{"n_layer": 12, "d_shared_expert": 0, "moe_layers": [1, 2, 3, 4, 5, 6, 7, 8, 9, 10, 11], "routed_scale": 2.0, "init_std_router": 0.023, "init_std_qkv": 0.0502, "init_std_o": 0.0103, "optimizer": "soap_variant", "lr": 0.00529, "schedule": "wsd", "final_lr_fraction": 0.0, "train_tokens": 883800000, "dataset": "wikipedia_en"}
Below are experts of layer 2 (counted from 0) of a mixture-of-experts language model. Rows are named router (the router's row for the expert), down (a neuron's output weights, with its number) and show model dimensions 192-223. Each number is 500 + 40 x the weight over its row's rms, rounded and kept within 0 to 999. Numbers have three digits each.
After each expert's rows: "comes before" lists some tokens at least twice as common just after its tokens as in all text. This comes from a sample of Wikipedia text that the model never trained on. Tokens count by the router's weight.

# expert 110
router:548413497502523523535418523476477626483480557529465524448541479442470541511460476487446555507491
down0:575537522515584482533433572517447485373485562556487485534477529553495487481504455506581524510496
down1:494452459532471547492560513417497508555493485448556547468492456502502484484544563554500555476499
down2:482485481494487431450484492534484531537500471486481522499547583518534413469573501514505561511487
down3:476449503423539481498558503518460561548534524492486419499458470489492505544527482481432436524542
down4:478470508557482508526493451483575447518525449506490473421522492515457482479559526490482577516558
down5:538483562494537463547534497560494487432494491493451522460391508486488446521465499507508506472508
down6:503411509566497489526553546529532512467588471482528526452433479441564512465506457467570537493459
down7:515493517488516402471461505523461484614498443548502555506508583459487490465499535507460542554499
down8:459474519534431511479482461508433486467511539544511580465493489529600511559511510471560480472508
down9:474381513492522477465504552507490494474489457502506514524553521534388462477494491510491545503473
comes before: "9", "8", "7", "6", "5", "4"

# expert 87
router:555412511518540445474518526503586529541514536420517472533473499433524453512472559554539550507532
down0:532434510465450466446505520533504538546478456486511508494505537545496509540514419580469539487496
down1:549447530483526475505505508532461438502499546528433492464553493474461523452550525584448519525536
down2:474506568451535458442498477525612519477473532535515491467502465490435580574491458555575504418576
down3:543473466519429522420431479417485471547437535477476502501545475509533526525502447573467487493479
down4:512470488479533492506459545493456425561483433517503504497497422466509491458486518564540478523472
down5:473528445445498488492507577509568520508520505512508496476419481462453527519517544574471494444557
down6:459489468462517517539499489474552464473546463530468530466477568532406482542497509485463521504490
down7:504477472461524543550498457499465507542456448459478539517489491492483484433451542500605412601450
down8:461454467405546486475489473490509446638490501570470537451502522433557457497498483490494519593523
down9:552457432428506500496478562458441484517506475528541520517447457503500511518486490516548450497506
comes before: "-", "|", "\n", "==", "The", "==="

# expert 7
router:490466503505613516488520528444494579433581489507519500478512490540505547520468488479450504493518
down0:564497496495574539447479513516551452516497456571545491499471462549551524489520519443492472460485
down1:431515507542590585539520503489464547497489461467462457482510554529491518388531466526474481481417
down2:434500510536497522480572457473491486555570512493463511542555536539529460496473501463477527534549
down3:547489551493469602527515503531483535416483414505450548491547518518512508411533444443482458465481
down4:446467529484544569479530559451514528488538450494537434499473461476523524524453527453442524484475
down5:530554431508518500484486417512522513466502490484507521488540518515534499469497570516444491578542
down6:519556460540490552447521523515503520483575490488537530534534461469414499523492439527499498476460
down7:502510516511477537532536465507511506470552490464519413509447544506487473489473520591533487544529
down8:451487479493509427449517545443495466452459494500500455522525477512538478578501448504543523522563
down9:518505493510476505480421485513421471464615519579583383540476484488492519447471504499504461449467
comes before: "1", "2", "3", "4", "5", "6"

# expert 62
router:517503453507488423572467527513485523509539489523464612481542511430462441531487496523519499527515
down0:533488528540560479484488567553539544563419479541436570554469480467513487483507468556489521525531
down1:524540522400504472463507464455565483532572469495493460522543487496536496485506433520465526552542
down2:474512542545491493423495494461481488514485482490464471529512510500505477500529501507550448518455
down3:464513498539456488447478479512550490495535462508508542508505513468465507479527527550500460497439
down4:554509472440492519459441507474446496384487506454558543526523468482507521578470566488524536558551
down5:484497543502526499531463477546549512568533465398506452528479552546585580516496533455489469452578
down6:438463446448550545498503500471530475438458427563492416554542451492508506435462507453501542490561
down7:515526481458486542493444485454479478537552518561513414516433550520501518481412498490581489492593
down8:466503512495534390455473519547498526550483417592542432460405443548457479530546454480500521494579
down9:531534551476452488518533487478579430493516432501496490530413504461519467509463414507489511462541
comes before: " |", "0", "–", "5", ".", "7"

# expert 14
router:583432534479528563568492457404484510473541475462589477434495441462535500467453521428482520505519
down0:504546507532462457538494469516528507558537432505535465520522439477487480475433578440483480448453
down1:505456541499421485523549548425525441497500532469478530515474535534426463458388482539478514442471
down2:437501482525486490444441508534465437501479541517501519494555488544442429510458522482550427574490
down3:594461542490519505433522524489525433450467478424508512448473468469480501495609419512490436493496
down4:466480537483480561520513531501490516480462453542522533530580441507519499533571453419473534496552
down5:491485463475557470519479560455539396463490557583548448471459446475505493532506463495520501532494
down6:518448487585566499472545469493479469459519473477484450491523476416520504455547572502494521502510
down7:472601496520445527502470532504516484560472508491523572454484454556434533515499512518529433512540
down8:526492458500523477501459467514542504514458517397522459465385471462478473506446592535482477511543
down9:499534489571484470587445469538475452508424465586466547455431494440471568481536462530505461505471
comes before: " ", "\n", " —", " a", " used", " also"

# expert 120
router:495540556545543553434599410467524571520478571473483459541509460476454548494431447476529533499491
down0:408534534488482413524506501467561430475506530573491491509430490491588434481546534497445543551447
down1:447550561541497490571540514596417543522509469490534490480456475546574507484493514525516533449437
down2:468559441515495539457607499512478513474465536540497483513454486514436547503501473539491487474447
down3:489552526562448523465508489456432500447504552497504478595490522465449518477449493461499430472512
down4:595467440540495522500400504503468515490529473498477462512542490477457491537526528519551544509441
down5:487500449534528470511456419460501619491508448456490558413472491499526527523459559496580478476447
down6:442514456497552512475518487378506540511470481472572482518541516482492539490451551470473418570502
down7:509453462528463532469523575523561487471455514549468565484475536479544503501471481485493490456499
down8:510530531529476513534566441502520556418507486454497518551552457517471493552524515520546481524506
down9:497544538585526566462463599497478467527503518457440525500426485485534527499517479531457556572477
comes before: "ed", " to", "s", "ing", " by", " of"

# expert 19
router:533482483544496538518522546505447502474463503419509484567475471494443527463513560426479471525519
down0:477464474535425476554500478489527489514472560555518549417461511555582455440505538520503536431464
down1:562573487481583524503550469480505394537479519510474458498534529570456519478526504571454501468483
down2:492517532546469486499452527469488547457457421435524460623477502535488464501544444457476509543487
down3:497474531503486546438471508514462453536533512476522514465508388516475549509525478507492501439472
down4:519463459489552542462459487474561506473538463529489534518538482551486528438476523496523513513528
down5:485457546535479542471489433476463464552461487499502478557449476515464550491461484428460492526506
down6:463452450588517413512541527444434508534564496469533464520524534519487518499548527490449544508520
down7:535526511522529440499456444567511499508448468481492534517495523476506521504479542505519436574528
down8:429492476522476558481559507494546519522552554524535525517508532517461503459496527403465444535520
down9:542528508471480522582450509440428555391483484465452425575457493501421489513505511533527523469504
comes before: "\n", " The", " He", " In", " It", "S"

# expert 118
router:496442500510551501599496539505527496522530550395431519487493579512526535451603497523454516496487
down0:497419476529529550483539539541421488599510502478476509476541520529447458483436542439533520512596
down1:432458443456505410502520447404468476441507507458518466432526466486497539530580473460461494496517
down2:523491451464476466508444559527543462473492501548519495506526448560470510457506612524513520561505
down3:477550482438520581522499519499485500549517489473478581400494394529520484496442509510544566518561
down4:419479500445483427542466534471516518506491503514526523507490493508505505500496484433458516463534
down5:506505454450420486509527451510463485505487493458543408444489515533543455490477516577471483493480
down6:544424459468406510517438471450527499512513425525459494473543493479552522444494473447509470487488
down7:429507543501585520512491499505529498426503543436550482545476450511515539611489523554495487572533
down8:518553541549555481489545519459561502498472487461448547491415519521441473504466575469490462485591
down9:484422500563551465440494448567544511496473526505540562452525472475506491484484507567589545525463
comes before: " and", " the", " which", " but", " he", " a"

# expert 100
router:503530425507462396515442536532500560418492565516494654510534508425430507527498506557496505507462
down0:515480495499523555528444514539462495432529500533484545479378477445525498449537588512458444492525
down1:459495485487451447450503516511530460439510478482477443481462511492512534528530508428467539434563
down2:460409507544561467528558593500476583557515491529478524461409426523441507503430458451541486508481
down3:525544508489518475450543554476484453482472486541482485460516485464557517475476429471498428567485
down4:525484484483435450533406453487480492441436548488502534502412420432519496530528566529421547492501
down5:546545514541541521531477517437458418558472507585457466471525509494483556614537413538531520490489
down6:523486501423555472528517552511528466477522551523499542494500557533471532554485461490503490486533
down7:462548491459516494449471497511517475560567439485527441486459523491493495510459542504536512569547
down8:509572535558443523494469520541454525554552514555463521550436528508444413488496498475437535562510
down9:501463429504532392521508477471494464514497478375482467556465524562459575583474487519492484504463
comes before: "0", "1", "9", "2", "8", " |"

# expert 117
router:515519506525481480521533530499495500516488555514560511504611479526535493505508460474555429502507
down0:529514475452431545579522567517483477538469442475529531516446514475472500489465442484561496539535
down1:517493518482510484503453499489507476445505502579486503457534508488515534476457525498541489506480
down2:478478523558441510512497420513482422520476472603577504502450537462504441474493512461438495467459
down3:461551578479537557496515535470512427515508425529539508468609414463461426436522504444511487505480
down4:550462498435478453527476480476511524472546523602478544470453471540568488507503494538515511532509
down5:517499575474513473472447609442512499634479462516499460519551498482525548497471480527466428494500
down6:472494504471520475465497480583414515457495586509442519503468434480488475518471499510463517519521
down7:441499494495542495501531587485521481504394478460461529511480458516539481469504499505539440481463
down8:517485487528473526543508535475530522626486472495433514545471442462492531504553494415436518502541
down9:500562481440559534519495495474564402506445497511483591520440464469531460446498541446497533547483
comes before: "0", "9", "8", "5", "4", "6"

# expert 48
router:511467473518485487451566504508487464444425458479570487434461523444467533561574495560490460464533
down0:520399508474453570525518551486483502407483505514470498435467548504544515540538548529455484514547
down1:498556488496508563431464479503524507560462511482520495511489404476461464475551537457615399495595
down2:573460432473595492405493462459464450456457535471498497578428526500537574504454511456470480407446
down3:429521488528472522553423471516469419491468564422520572549521469501538529509520473493535538488493
down4:572491511472489465452451557482506491525484579554471492491491474482517497560511546512543497500561
down5:489402543456517509538604580566483484463388397515483432476481462431510513515572482548527504508493
down6:407609474515565495506547576489479441527608524502494420552499529495566494530523505476511494514490
down7:458543615469419472455517538438501495566450541446503475504570411487527544533477529503507547419498
down8:500454387515536465469509514471481484534505466500501450577475491436484578542503509497476453504494
down9:492470507524454491487618538537521458573496501516484472448570543490422487485533486447491425493529
comes before: "1", "2", "born", "S", "aged", "C"

# expert 83
router:495539469519537566429458576533456446515479514545532508573507520607518533524488480472501525502497
down0:515487468529519546442463420541463469497519541466490553446460513542486543488511430468557562550462
down1:495476527528489480422588473535493513437472541456516448511483490525522489556512527603472498529467
down2:452596467486507515480513469523492532497514458499519506461478523567507521535558517490539492487460
down3:532569500457417555497551542465517528501419498524458428430586541462456494493481513501477517475438
down4:466472432467500509502473499536491536472480436574548541424479553534569435512490493524488384544463
down5:485500473542495436484548399444460552508452540579507455509495540527424561482492502481561524502522
down6:452510502589444500446549536536505554437488594500471495458468434508506503483483543491490407559470
down7:487476494550566488480503477495421453495480542423495481507521551483527472557476569504486542477500
down8:529495482465488549487478547497407429515539428496453459441485531531482535463498388545559464537494
down9:468478482537524560483513533484461512490437486485525544449474462441496508516526467576504521519465
comes before: "\n", " The", " He", " In", " It", " than"

# expert 12
router:474524494499468505547501516462492494487499497516606561543512441438448455516462493460498561498522
down0:534478478498438458523505526478513498513471492535484505502457536480523504534446494517469509463557
down1:511479522518550453522412492563552573544527474486493492428493501487485449490507440475610544471496
down2:468539499503494561518401534482487467482520548520529532459540465486574535497559553496453497452516
down3:525524435558543455517533529535504490488513502493535479473506458455466486496507458511507489433509
down4:480463510497452454527543501535604517512519441453529526494482481540464522518478540521440547490454
down5:448494535547540531564406465512491553526460442541517490494477481488472534511480542496491464479452
down6:482540513516431493494542443464576557453514455463436526452514504519508449526538436571455502562437
down7:408479456451485521467518461473484558484482524550495484442433501587546417538563506465446543493497
down8:442470534497497452517487523461516541494446503441453515510565451487459469512495450544464501512528
down9:453483437515524452483453457484532472498524485410503508509504544470509431434497429477547427485488
comes before: "0", "1", "2", " |", "8", "7"

# expert 92
router:498485509569584574566544554520528466513494499446435493445492497567533482464532458482478482504452
down0:484512523539447499549535468495463507517483475549506471544430467511437491499487523466476548551470
down1:414540546516568463538476503474550518506513480555503438499529552504438504486522474515509522545462
down2:504471536446493487484528534547512467508469449475451434511507539491462477480502464483529504472545
down3:587540460497510533551491475537511511538495521513491487486485486451523466525482498532524462501494
down4:523554541466432442520560526476486520449459553539545491496546485498486430555485543526525450527453
down5:424504554497507515543478449422501484555515482548493472429554601472464464461497494466502454507480
down6:445472507614555496527543571506498536465469470536492574491481554564518497520479501450524451467513
down7:455568516555465430530497461435459555466524473523453505518469444476482458425528464520479478461576
down8:550545509474479515543543502487565459539489514453476483429560515510511516506483471562519483508431
down9:494448478548523493570563507529569433498442463465390483477484499514493505518507536421471513462519
comes before: " and", " ", " the", " which", " he", " but"

# expert 89
router:650444441529492518495522506456447494469549533414471451575501453545511511471541533458445573511522
down0:537470466517492454528498520576412543512530453477535533539473562465479491504445533529463479450497
down1:559503449552489464455464506510462485507462478490486525458436522497512554448480495522489528455522
down2:400543515533522513532482512536501548531441513503429513454499552429537443457496492442441452549466
down3:560509428496584511539509512447527480542487536604504548583546473510498502511528476570516533522490
down4:486518474411485504490512491522487544481393533502579513549456517473469488551498498528488541518477
down5:496529548413563476478499555568511504545472443495516458505488514487546532527537504470570472544537
down6:481463495519438496514498529551527588431481507559476527486474457434537514502488524541533489461466
down7:511574464563441464495553531514484505474479570462409556499448567537523535542486563550546522520501
down8:595527487482522485452518498528445483410481575485494457552487486530596466492485528507495518542566
down9:547561465536565556531468508481464471458430529489530520518504523459450470491484464499431573478501
comes before: "\n", " The", " He", " In", " It", " This"

# expert 5
router:508483514472487461547513522496544476502520527368447590510496482462465508536490476537465578556497
down0:451552499454541569554454506434498417445488422450455429479551506471504454522471521496481527542546
down1:514514473520464476541550519515507455540538484475484476528466505411536563477539567553446534492489
down2:514428454577559454464546509521546523453449514509574485455459536474558495510555556499503425497551
down3:572508475562493477454505512527477520533510550514531548519500492423501445473397545490504564445494
down4:526530459404489511561508535474529517573492494470474465479485465548507451450457528540442472482568
down5:454590552513557492503530513469477538572484470573490576487520518448480570534475439586420476502476
down6:532502472419484513455460480511534545580453526445492484478530440560513491602509486497509495462503
down7:516481569482486514481496498476549534525605543438504502500519546498548488459581577457486516509515
down8:561535486469400490432473555545522549463580529521477442557479468478526470543528571543506521449519
down9:505464564553463486522529442422545454503565491512529518493506515474509494536489542510506490419533
comes before: " ", "\n", " —", " −", " +", " \""

# expert 107
router:475449583494489496527553501468484586528469461527491466474486364522518553496575483629517596502518
down0:486495510488504507448426523576507503511475485462540471508457458548511533488577477529497526514461
down1:536522466501530435469421465496558429533454516488506519561503456480485465458487594537509550541444
down2:521466552501457481545619479527520388523517547470531502448497537511446555585548554532487506451431
down3:485551528498555493490500494435521481534530484485546420476417535454535493508513470489504541530530
down4:569419543510517487452468515455475421499476517484499501535561495588515490530550503525534506524447
down5:381476539519542502475538501542504498469423435559514489450544484453537491555476439515500500540533
down6:465470488393506493488513556466488473544489525481479545469479539431449523535463496480467434515558
down7:505511506420505493502479427446487544465435546526453429410529479542557548528454535556500476500452
down8:422487517533522514503495500457516590510522524518513519471495577522498612475490587441505471509458
down9:516437508475554392577573510514505490446473470495539554532507524555446530575484456534493512533502
comes before: " of", ",", "==", " and", " ==", " in"

# expert 31
router:500409499526480489419394505560530490490452513410583494428529503489486506411496494589598411496500
down0:485509529519506476516411500524533399504485573522463512449573495455563596541494502497544496522561
down1:461475473587433468470591470538532495506453561553539502540486551473453440454566520550537503510491
down2:475519478499518457431460533475464513524442515470462505508490487459502480573491494575533512468538
down3:499466569443509482491517457495471554533481514513566457617449536441462527532467508545473527528463
down4:490523524486507488549437487494476549524435475479468475523517560484466510569528478564471523454451
down5:550460405477459458477471582451610526561502464566511496524491479443494510518427474490509504442492
down6:468446412522502496480596500502490536498596446465548522497512544480441504528466459504504564486520
down7:504467499519540556507552426496477485527476432535500553493531507456563516529493569469502500471529
down8:523433502555467464498410547469523455532454517494439544491470449496413522530432557482542487488507
down9:489488488483471543514471454496497448519534462466591489521471459433488419500477507479506411556504
comes before: " ", "3", "5", "4", " UTC", " A"

# expert 28
router:489417567473471503558552479477465436477478537506406479549509568512479549555513481464480458552509
down0:493525421459494510492465472504495487491515505452527534515494504512484500531545487525519458561532
down1:541502455516416443479566486533510537519486539545509517490528539466506511473484623491580477493516
down2:487462448507544508591575454534485465486423575575534540521539558471527437498493486515486542441509
down3:456498463580552521508539558468487484453520520510497535611506409437529588471477550446440521531540
down4:463445504525552482518497513528393477512440530500538558634536537526426489489435543504495445598523
down5:514557509444499406567486473516534493485599404529486493552454593540503506538516429523463461520526
down6:489478498469498526454441505422488529573547537549535539552445485451497468530502488565469515521485
down7:467538531544478438473508498492466490543443558484499489424512497531487532445432532457496562492510
down8:469499478509526502495454526409496438484502523485531503523533452565450476498509449517514502427559
down9:523481556498503471542521519485471462583421466561410470511503455464567455508539483495565518552477
comes before: "|", "\n", "-", "The", "===", "ed"

# expert 108
router:482556470556489543428544420571474470489525559503580484479547445485551564495517455448450483528486
down0:480486558598506499549511555503582524491542468501458486522457488529479501444427517456524485535486
down1:437487451512456453484446531491523532463477510500514399523496526499502545481449487466474490513461
down2:463513504495518509518392578525493476488459540472554521559512600486454462548495467423582483471507
down3:514506464429500495535481519507528499570446468496375564488549461475492453531590449552532511456496
down4:493521543492497451494563539499470484437518461497485448493498411543578416524509526505518458515548
down5:502487514496451535490527453555503478488467489425429520480517446492540521525585532563490497521486
down6:541505505486487546469504556485465548480486519506446557449468436504534440518531517493488542464457
down7:569497446514476501537499445512543450441496558448513532428562588468516540465578483467493471527490
down8:503498526465526557432533504542406524510530568470474507407514503454489433479489447487533439510461
down9:508520412467524439483535597576411515450541474523606454507451502467516497482534521512520474509524
comes before: " to", "s", "ing", " in", " the", " by"

# expert 17
router:513512508487531432517548527561472556504508485522410611473505466466471473539519573507525586485498
down0:520526516495486496495411549499495406516462540524517488457508534458461478528569453546424582519509
down1:544530585591426496511469554530445549455464540483528468507395536414496493535404514442487496519484
down2:506462434522470460520514552559487492536438552460510522512528568397490534497496499450546460412464
down3:554551571458458536524523530440461534540483493451537481489499441558548516657509482523439551597515
down4:598481487549564457522455494521469449543496547519466566513505456455553506565580488583538475518445
down5:502548562480517514550487552446540503556547493602502468496486454462457518526457441444514528449512
down6:451528428469445545504457485468447481502468571507609553517597506477518537544514437588504509475611
down7:525484500499433466494516482438481514487616479558444578532506553492411409572459447494465543533496
down8:526432461515515465510497508540478544551485499502423569506488499554451509480520458483437495485510
down9:582484513481483543489487485472552506489493535477505470585441479500516450474457562470435492465479
comes before: " |", ")", "–", ",", ".", "°"

# expert 114
router:534560459495532537500533495547484474489488527500475531522502461545540495514454470533573484520490
down0:532518539496510407462514545467462477496511573503496508496488504469459451445457570508505556561489
down1:502487465486519552509542513537494513420478467457471545489439520524506505484515471535510511486523
down2:479453554549512543504534464422511534564529525503486485448509513516502513522545601432496425568506
down3:461496488507486523548494559455513545539502538442588552513499515439495483534474533507509532533487
down4:481578465496442529480469543578479494506536531522447478452416489471513477467486542542521519497521
down5:483522502447486515489441493496541449556430531493480475538529459458447432445487519478476496571518
down6:462478536500518420508508555554505512411498466493477522527504557423510459540502498503528513415445
down7:485495485483505488525593536515506461462480472465530499517520475470491364473496503514482489498515
down8:528547475511445546480506553542471500505510470523540484495487445481534413485495492487497499524555
down9:546566505453465481554483490512503468456545518481509529483472508475484545530514451492527462490525
comes before: "0", "5", "4", "3", "6", " place"

# expert 51
router:482499544480532521499560405517452466495492491523492508498508536568541463517499471465545630465501
down0:557576436480537477489519575523476541532495503559434485492506486521457524467558541489528424507457
down1:457511480493440461455601516488514482497512517487516526479563555466484501516493474491513544481548
down2:505503409510495507445468462496525466511472505459475468466502518547458512543482423533484553511487
down3:379543487510437512417539491537512528515537474530503477481491424534597452547530465560595553518500
down4:508451482537551471473516527448510520469572480488451507499458472501517520494499467448506462416493
down5:510482537551530554469526535477512553443435491476401500514517519461441458549517507528433450476462
down6:472488599495483576456455439488484555517550484442485490525455587459536498565546503513472488466536
down7:541462526473423534440501491473490439507575556496535516438502555517560442545506496479521526527494
down8:558487522518520521563550445477455526451478496528470461423508500455499494497514406542527499475566
down9:525523585556511483502537436504549436521490491424490499474484528445466474474543515455485441524445
comes before: ",", ".", " and", " of", ":", " were"

# expert 8
router:493564486485458448462514547501582460501486484441532485534506461515480593559472479513505459485467
down0:451533405468529461442492491536529436571515433407476538507509451499517512538485467532545451532457
down1:520489482480494537496473520471489451447544559448515498529457485514523527437524502483459489508510
down2:509431549617548532497527533527420519492446494487530556446439523503524511503531544430578522534551
down3:470532561486491492466511529504477518476509472530419483500535588604601463569432490470530462448553
down4:460515488491517473449452469450465487463456492446550471522455530517570505482499506487478490482461
down5:448387545528454404476439504481530480430426472540571562535467512506491522465505520508558496495474
down6:486505514524532535517503524466474473541493547510565525462547507520469520534468465476526473522473
down7:508465459468455473451590507541584436450504520484495550503502531443449459578493465520555504497456
down8:448528548506529432477555506530515470529448513517475472540466498592470524538484502443512451477510
down9:493469516456483534511494550562512583484527473489466471497468594492525468498491527512516473539459
comes before: "\n", "|", "==", "The", "===", "-"

# expert 67
router:500564441600453515503511420466470512487495514506563452467513492524495438486508521512545464470500
down0:579445540501521515470464459526480569487560493472525442474497453494507543443487508455471498490592
down1:485488442486534464420523582477477491547549488508500469450497518501498462465501458528475487500562
down2:448506535410490475521479493423493423535479477514472493418444498467516570542522554528450523518535
down3:502522467513523519458436463522467546483457486499509480531540511500473456476511533530524551541500
down4:582504533525489513445566482508507528445510526454450466508516494518514532483533487529495474464499
down5:564580465504469529484570504515457504475397478510534485550517498510468494504554511485479568460447
down6:437448510463512507482488504484519543461463530535494511475461504437413500464496570518570563489469
down7:489448561486497516451528462473540559500616505537540458494561535455504509516466581482485490495513
down8:509446472515437501509410526511555529435496550556510494457519510507514534450460448520505481505525
down9:499563535442566504510360474514519482486464521489507495497502498467474499580481542498490503492603
comes before: "s", " of", "ed", "ing", "er", "ion"

# expert 37
router:492457502496612528477537533491495614398596493503535512519511469525529540547483514472478525508513
down0:494459485513410476528601503478477480547522527482494551511421546473512548535555525444374489495553
down1:549514490500465560466478535473550448532500514449490491488508494537505484479534446544508466496552
down2:512473471532498512510453489433500416487442505444517536470498450498525499526533499481470466502498
down3:420476457463580536519507539439451499431469474448553545548499496478435479474503472529478615536516
down4:423592482509510464428477614510468493545491501493510509456432471450462535561505489461544549515484
down5:519525561487464535463495470446455527491505468449595554461519497542503449513498467491519460462461
down6:539497499496568468429490462443500449490473514471537464518457538499559506492479462530560444536455
down7:498536460476515465496463503528476545522440536545424478474552433506530517471515525464500448465542
down8:552461487535535506435479641507496472480487463544514511472478527467537450461436528548480504426507
down9:492452465569458504439514529520467544493499549496547431485485483478452493482574461495540506537509
comes before: "1", "2", "3", "4", "6", "5"

# expert 32
router:502503530468491594511439420554489443486478490517592470446487473529581479510521521495429469514505
down0:553524439521489473502558513515522498494517395513491512564432464478550432444479472562532492551438
down1:404454511511494467496560555477466484466475493479474566444459545438564432580418549464465525477492
down2:468557428558444517498567512413491554565507444438526510512492510535490460468523547516514465444550
down3:460529428561508571435430478541507559528576540468489518458488516493531519525510454532502518493465
down4:530445517501509512470496472498498553556514401504571492477549524514493483488540519528521443436528
down5:516536521490514569484521474467516448578491523548443520510562466451479478526448531578472531518568
down6:553492568566418491521459530544534481429500465453456511551440544489523498484492438501484518555445
down7:495464492508557531474466494514473436509537478533465469519516481476521496476531499462463504504552
down8:450537509507532422489435555460523486524499441541521579419489474483440500474491454441483526492481
down9:494563521427464490479410514510455577503472454507505519470473502493489419490483477432512518475509
comes before: "9", "1", "5", "4", "3", "6"

# expert 40
router:479544486532461484544582419586520509498486510489489565536521549500509507505501489438511527490512
down0:542495513552453383492458495523440488500446469505526510543465456509533504430484468499545521470509
down1:479477482489509525491494387479480494485497494527565493500508522482504508482481563516494468449479
down2:446524464461442519518443506539518502474463541479505568500473475593463505460470531487541411547474
down3:505463412529580462521488486509514491456556546527544493525511531455509546487493562448519493515530
down4:529504511504524588484503515463521493478498492403518521436448554382530456526488478478428500469559
down5:508489488540466540539494541511498451442486511449519501569480505490498512532517542511492532508539
down6:466455543509496465538416523502508469518484529489461484548553500486510563508498545497445460510475
down7:496505532451517446542511472450517449485534479516481529461544499512438529507522593524516497511544
down8:541484493471496493526462423437465457487509448473522517509468553563484512484507470591469438562432
down9:468492481495536529441480543478524525513467615449524550498463530466509497534482468467468472497395
comes before: " in", " to", " by", " the", " a", " on"

# expert 90
router:459539480484486560546440449511508493489454512513512479453486519461505394547448527492510496508495
down0:496604420478591532572481450547488481532467476442449469461493448460500486489584482505563567467483
down1:436531503533477483481516495522510406427422530480504480528453432475448490516446502451459499464509
down2:542467596496439486523542452408549411505480508531485538499463491527506507448490468480477480562558
down3:548555490524573419459589491514448475495498520510422589532452454464466481522508550502502494518527
down4:437541550516458502501515519590475516452475476448543499590423540525537535481478469522513506625531
down5:479513512456497506553443419429480501505471479491499475541490486559485522511540504491498562471517
down6:465535516568521430487493521469509466471485524470450538506538510570515490498526574549474529547450
down7:491444564467520493528523468505493525445503459506522497477551474527448473428509447466467484532532
down8:517461481503500483568539512460457507471490486507451490491508491487493469466518437462504474443497
down9:506518534607401493476426514538543499502450568545488481446495465504478532548526437453544537507509
comes before: " a", ":", " in", " been", " be", " an"

# expert 123
router:489423485480493527540435568520587527589512503478494469439479563472448524555482485433470495505531
down0:479518497577477518510476511505492459580496550475456534477493525485530556548519546521500461520467
down1:542506548521513541457495443544463500568488533462488526419531463501512425499501494513498532557448
down2:475494533575493509498522475516493478479415548491529543495508452500516517514527524479566495505498
down3:483555538552475510558554488515492567464538537459473493502532473484477434541479440538527493512530
down4:497527550503446524548467497560441562444520559499481512519418528513552519491452544463490544614522
down5:466494514487440452475595479478390475492491525502515494476473510577558512507520467537458450549510
down6:568507452435575500575512538525541465513484475459537540421415467469484451571472482514472517449511
down7:522434480535582470447595539455532493444542501469580499453434521547488543523488486485436508489519
down8:522422524509603545498538535491548504410474471401422461510471564518515536516448523462473489472539
down9:483494479550470448491506480488557612513493500511476559483537377546477480541486496532549599470474
comes before: "9", "0", "8", "5", "7", "6"